Weights of a small mixture-of-experts language model, trained from scratch on English Wikipedia: 42.9M parameters.
Below are experts of layer 2 (counted from 0) of a mixture-of-experts language model. Rows are named router (the router's row for the expert), up (a neuron's input weights, with its number), down (a neuron's output weights, with its number) and show model dimensions 192-255. Each number is 128 + 32 x the weight over its row's rms, rounded and kept within 0 to 255.
After each expert's rows: a language model's description of what the expert responds to. This comes from a sample of Wikipedia text that the model never trained on.

# expert 28
router [ 91 119 116 114  92 153  99 105 166  86 161 144 147  91  97 167  77  85  90  66 152 109  78  83  80 109 104 173  97 168 159  93 172 171  98 141 131 193 149 176 137  96 171  88 173 173  83 102 164  89 132 154  87 139 174 161 137 130 129 154 153 151 158 107]
up0 [118 160 156 116 127 141 141 144 120 127  75 124 157 125 191  79 168 164  92 158 121 157 142 164  93 180 137 148  87 147 160 128 196  50 120  96 171  63  85  99  93 153 131 141 151 118 219  95 103 141 115 123  89 112 150 110 143 145 163  72  83 147 107 150]
down0 [115 167  92 120  94 116 129 140 153 169 114 137 129 141 139 148 119 118 123 151 147  93 139 115 172 180 179 221 138 110 163 140 132  89 131 143  80 134 142 103  99 134 126  94 186 143 188 161 122 101 122 158  68 104 168 131 132 119  88 162 188 171 139 101]
up1 [156  97 115 182 142 145 108 151  52 124  96  95 136 129 155 100 106 135 116 124 168 115 124 117  87 156 164 137 173  29 107 108 113 141 131  98 139 173 117 109 110 184 145 171 131 114  74 161 153 199 229 114 146  97 116  94 176 143 115 172 107 100 186 120]
down1 [ 80 107 147  67 124  79  89 144  95 110  80 149 178 166  87 133 177 117  90 114 101 123 154  59 171 135 156 174 138 116 146  98 135 175 144  97 126  92 146 134  98  87 158 156  72 111 127 141 183 167 170 128 153 114 144 189  98 120 163  98 140 104  92 135]
Table numbers and dashes

# expert 44
router [ 87 119 108 113  91 157 100  97 174  94 151 151 143  86  95 169  80  85  90  72 152 116  87  84  81  97 104 158  96 168 153  96 170 162  98 143 132 193 150 170 130  91 178  88 178 172  82  96 176  86 136 156  79 140 180 158 130 122 137 157 158 145 154 101]
up0 [ 74 142  76 151 144 136 106 183 171 110 121 149 137 133 182 114 161 176 116 176 136 121 135 136  96 101  99 157 169 155  98  89 131 159 125 148 151 160  88 138  86 176 105  90 144 116 174 105 121 116 105 134 114 127 135 145 125 124 110 145 131 110 128 120]
down0 [155 103 151 136 129 147 142 121 115 145 212 129  90 155  83  24 113 128 123 113 155 121 122 113 130 159  75 143 103 151 148  93 146 127 118 128 116 131  89 167 119  73 146 141 146 116 137 137 122  55 133 176 159 149 113 107 117 103  98 142 107 127 113  93]
up1 [144 140 156 161 158 145  99 155  79  95 172 102 131 127 130  94 135 161 170  88 109 142 120 141  96 128 105 157 154 120 145 106 117 143  95  70 140 141 136 104 103 108  93 129  83  99  96 144  87 134 134 139 135 124 160 112 134 113 140 128 150 145 173 131]
down1 [110 122 127  91 183 181 147 145 118  90 121  57 147 163  79 147 112 143 169 141 141 122 138 139 160 124 110 115 129 149 123 181 129 111 111 151 154 178 158 120 104 129 129  64 131 157 132 119 141 154 125 129 118  66  99  59 161 128 135 171 182 153 170 109]
Sports-text word starts

# expert 55
router [ 93 118 105 123  93 156 102 109 166  83 153 142 150  87  95 164  77  83  92  71 152 113  88  87  80 106  99 165  97 171 150  91 171 169  94 151 144 185 146 182 133  91 170  90 179 169  71 104 173  85 130 155  86 142 175 156 141 124 132 148 160 149 153 100]
up8 [150  83 132 163 128 175 165 163 139  88 115 151 168  72 143  95  96 118  87  88 102  68 163 138 153 173 139  99 113 137 109 135 112 129 108 113 139 106  68 132 133 104 186 133 131  92 122 154  94 146  46 152 162 107 156 182 107 127 166 111 145 107 109 167]
down8 [ 81 150 174  89 101 139 138  99 160  30 145 131 117 126 112 134 159 117  96  87  62 118 105 137 212 126 106  95 165 127 108  91 131 103 132 131 124 190 155  97 115 122 152 111 172 160 130  94 117 167 162 155 134 143 106 151 134 146 164 129  89 157 170 126]
up9 [159 112 121 120  99 122 163  76 140 142  84 123 144 108 115  78 154 133 110 124  98 109 115 141 149 183 115 124 110 184 132 131 121  79  91  96 127 135  91  95 145 157  79  79 132 121 145 140 132 105 119 158 103 104  99 106 239  72 147 150 172 154 127 125]
down9 [134 178 140 161 101 162 133 161 178 128 128 136  72  76  75 131 156 125 147 156 134 120 169 111 179 119 119 114  72 135 165 153 154 119 157 113 150 158 169 111 137  82 141 155  54 110 186 157 150 104 153 103 124 124  94 154 122 131 154 108 116 117 141 134]
Noun suffixes, foreign names

# expert 4
router [ 89 120 108 117  94 152 102 102 174  85 154 143 151  81  96 169  81  85  88  72 150 109  75  79  80 104 107 158  92 174 151  92 170 169  99 139 131 197 158 178 130  97 174  90 178 170  81 104 164  87 131 163  79 143 174 150 137 131 131 158 165 153 156 102]
up8 [144 138 124 230 105 182 106 154 129 153 105 136 106 164 150  65 155 103 120 161 125 187 155 108 140 107 133 120  75 143 116 125  88  96 155  98  93  99 132 126  67 110 129  95 142  92 127 155 150 129  99 131 212 142 157 177  57 123 162 106 145 116 146 136]
down8 [145 142 136  75 143 163 129 148 127 175 121  72  82 160 186 201 133 117 125  70  63 131 170 118 174 101 120 142 192  41 106 145 152 151 112 104 158 167 109  98  85 107 155 149 125 147  96 110  76  86 156 172 113 165 150 116 201 133 128 135 138 112 122 128]
up9 [ 97 131 155 171 123 184 136  94 102 160 123  76 149 159 150 153 153 157 102 144  97 143 118 171 171 115 129 121  91 115 118 112 155  82 143 103 129 101 140  84 100 161 128 117 184  81 120 101 116 148 101 169 169 110 157 141  28  99 106 120 118  92 118 126]
down9 [177 116 135 151 130 130 140 140 150 133 162 174 118 128 159 175  85 137  93 145 109 180 139 112 156 134 121 204 102  89  97 159 116  74 116 150 122 147  37  86 183  87 110 119 131 135 109 124 127  65 135 110 120 151 168  78 107 225 185 113 115 148 157 145]
Word-initial single letters

# expert 22
router [ 91 119 109 115  89 156 101  98 171  83 148 150 155  80  99 172  75  83  94  68 151 115  84  79  81 104 106 168  91 171 156  96 171 164  97 146 140 189 151 177 132  96 175  90 172 170  76 105 167  87 139 158  81 155 176 163 137 128 132 151 149 154 156 106]
up8 [200  95 107 165 100 117 104 139 108 114 122 174 153  67 142 126 140 144 108 157 120  92 171 124  99 140  93 111 111 151 146 103  77 141 147 128 142 117 150 102 114 149 132 156 116 128 104 133 108 116  86 109 137 127 115 177 150 103 125 145 157  88 118 154]
down8 [112 164 137  97 154  99 136 136 163 123 130 141 117 133 139 185 179 142 137 160 130 166 110 185 134  90 181 167 143  92 111 117 133 152 153 151 124 159 141 148 119 107 159 150 126 159 165 111 168 112 133 221 109 204 110 132 113 158 104 117 118  93 104  93]
up9 [120  92 164 185 168 119 153 105 187 173 134 130 103 104 134 121 112 138 168 124  73 148  94 208 170 162 149  64 137 126  98 127 146 136 146  79 129 117 137 131 135 117 125  75 103 126 179 161 182 154 123 149 135 133 188  93 126  75 137 106 128 155 117 144]
down9 [ 97 132 106 121 186 116 114  80 149 176  78 156 180 126 160  83 139 135 121 142 134 130  90 130  71 128  72 127 158 121 136 136 107  75 155 116 124 227 134 181 115 107  98 139 128 124 155 100 128 109  68  82 111 161 121 126 158 120  94  61  58 151 154 151]
Name-internal word pieces

# expert 59
router [ 94 118 106 121  87 154  99  96 165  83 161 141 144  81  97 161  84  86  93  73 154 120  78  82  81 106 108 163  97 169 160  90 165 165  87 142 136 186 150 173 128  92 170  97 177 175  85 107 164  86 138 156  78 145 169 156 142 134 131 154 156 151 153 108]
up8 [ 56 111 107 176  94 125 150 180 151  99 120 121 103 148 165  70 149 145  97 154 112 160 162  89 171 176 135 120 141 149 134 103  35 166 121 115 138  81  72 110 137  71 132 125 154 116 126 193 124  99 136  69 139  90  87  32 150  80  98  58 126 121 111  95]
down8 [148  89 141 103 114  77 201 200 173 116 169 104  41  93 141 160  48 189 158 141  88 155 143 134 152 133  49  86 157  96 128 137 124 172 138 177 115 159  77 121  80 139 121 132 143 141 128 137 194 125 165 172 141 102 134 104 104 162 161 134 136 172 160 123]
up9 [ 97 147 143 171 153 123 142 146 124 157 140 119 146 120 128 135 159 146 137 136 159 140 165 181 187  87 146 131 128 162 114 116 114 155  85 136 139  98 151 145 161 216  21 116 146  68 138 165 119 115 117  70 120 124 142 167 178  95 116 169  99 113 175 101]
down9 [129 148  90 157 144 123 143 157 144 101 150 114 132 153 116 183 137 134 121 138  87 145 125  98 113 189 115 144 143 121  90 155 128 124 130  96 117 179 113  69 177  87 123 132 143 138  85  55 122 105 164 101 116 154 132 160 144 162 124  98 168 111 105 135]
Table-cell end pieces

# expert 47
router [ 91 115 102 120  91 156 100 100 173  82 157 139 151  81 106 162  83  89  93  70 154 122  83  82  86 106 100 166  98 169 155  97 167 162  96 144 141 194 152 176 132  90 177  92 173 175  80  97 170  91 126 155  80 148 178 149 141 130 130 149 158 148 149 107]
up0 [ 94 110 160 105 157 133 143 152 165  83 120 168 117 173  86  95 198  78 115 177 122 134 173  93 149 144 120 124 113 115  95 139 152 130 161  95 156 166 114  90  88 143 142 149 187 102 196 143 140 153  95 107 142 101 160 174 178 150 159 100 122 120  59 141]
down0 [106 127 171 154 159 187 136 129 114  94 136 144 136 128 115 136 125 115 179 164 112  98 151 105 164  69 191 145 118  42 148 175 120  99  96 131 133 103 200 161  58 176 185 127 122 133  96 149 100 133 156 182 168 120  82  93 123 138 115 143 130  76  65 107]
up1 [212 112  97 153 129 109 101 172 128 107 144 152 163  91 154 129 130 155 126 136 166 146 143 151 177 138 102  80 153  64 131 157  98 137  57 128 197 181 110 133 111 137  77 160  74 136  86 178  80 141 139  86 136 106 123  71  87 125 170 132 151  95 114 136]
down1 [ 90 145 129 101 156  88 101 121 166 115 107 110 125 188 147 174 155 153 152 123 130 137 182 162 165 163 155 170  53 151 123 109 139 134 136  93 141 135 137 174 157 138 125 140 123 135 150 179 148 180  96 102  83 127 103 119 113  89 179 157 144 110 138  94]
List dashes, non-Latin text

# expert 60
router [ 87 118 104 111  93 153  97  99 170  80 161 142 153  84 100 169  77  89  92  66 153 110  83  82  81 106 101 167  95 172 157  96 167 162  99 146 136 189 163 164 138  91 175  92 176 166  82  97 167  83 140 158  85 138 170 151 130 132 126 157 156 149 158 108]
up0 [120 180 103 106 121 120 146 150  78 100  97 152 167 122 154 149 141 138  58 110  81 177 157 136  62 143  68  82 152 153 112 147 132 135 116 184 132 131 128 102 116 126  90 124 156 154 129 112 171  92 182 123 144 125 113 156 121 158 125 129 110 107 135 124]
down0 [156 147  69 106 169 119 157  54 145  93 134 162 135 138 126 118  89 154 113  78  73  91  68  88 140 141 143 109 113 127 133 116 121  99  39 103 129 173 147 164 137 167 145  91 121 137  59  98 115 111 135 127 179 160 113 114 143 149  84 142 159 176 117  67]
up1 [230 142 125 159  98 113 157 135 180 143  98 115  76 128 144  57 105  91 141 123 146 124 131 121 195 148 166  85 156 121 155 107 112 116  83 148 181 167 129 105  75 147  81 171 123 141  80  88 134 176 143 177 126 102 123 103 140  93 128 151 119 163 121 106]
down1 [130 127 139  95 111 114 161 163 110 144 101 140  76 128 111 101 157 135 129  64 141 136 102 136 128 113 189 144 133 111 160 154 200 130 139 146 178 180 119 130 131 104 118 149 122 138 159  89 110 108 111 103  67 135  74  82 100 150 120 108 138 129 113 103]
Name-word continuations

# expert 25
router [ 86 121  95 100  92 149 101 103 166  83 162 144 160  81  97 165  81  87  93  77 159 113  82  84  82 114  97 163 103 171 157  89 163 171  98 151 142 186 148 171 134  90 165  90 183 175  86  97 168  92 134 157  84 150 168 155 135 125 128 161 153 144 165 104]
up0 [155 121  93 170 133 125 141 195 158 156  99 177 136 143 138  89 127 105 112 176  40 150 158 168 134 154  83 117 156 111  70 138 119  99  97 177 105 105  98 178 144  76 107 149  98 129 136 131 141 130 187  95  73  97 115 113  84 175 133 100 102 148  95 125]
down0 [172 122 151 111 171 107 175  76 131 112 157  85 151 123 198 180  95 132 131  99 143 151  66 115 174 178 182 156  81 105 137  89 122 140  84 138 138  99 153 110 155 137 130  60 182  99 132 176 121 146 135 127 185 172 124 148  72  91 133 160 206  89 126 140]
up1 [174 135 162 149 132 127 145 100  19 117 165  93 128 103 126 135 151  81 174 210 181  84 128 105 180  99 130 133 178 112 108 127 146 139 144 158 135 133 139 134  96 161 155 156 112 111  99 110 110 176  94 115 165 139 133 121 133 125 169 107 133 106 154 108]
down1 [ 77 109 179  91 116 164  75 202 183 138 113 109 133 118  98 138  76 136 120  96 130 134 130 169 132 120  84 140 162 134 122 193 139 139 150 163 116  85 145 100 163 152 189 104 143 153 143 153 232 124 172 141  72 144 156  95 121 126 138 131 129 161 226 106]
Accented letters, coordinates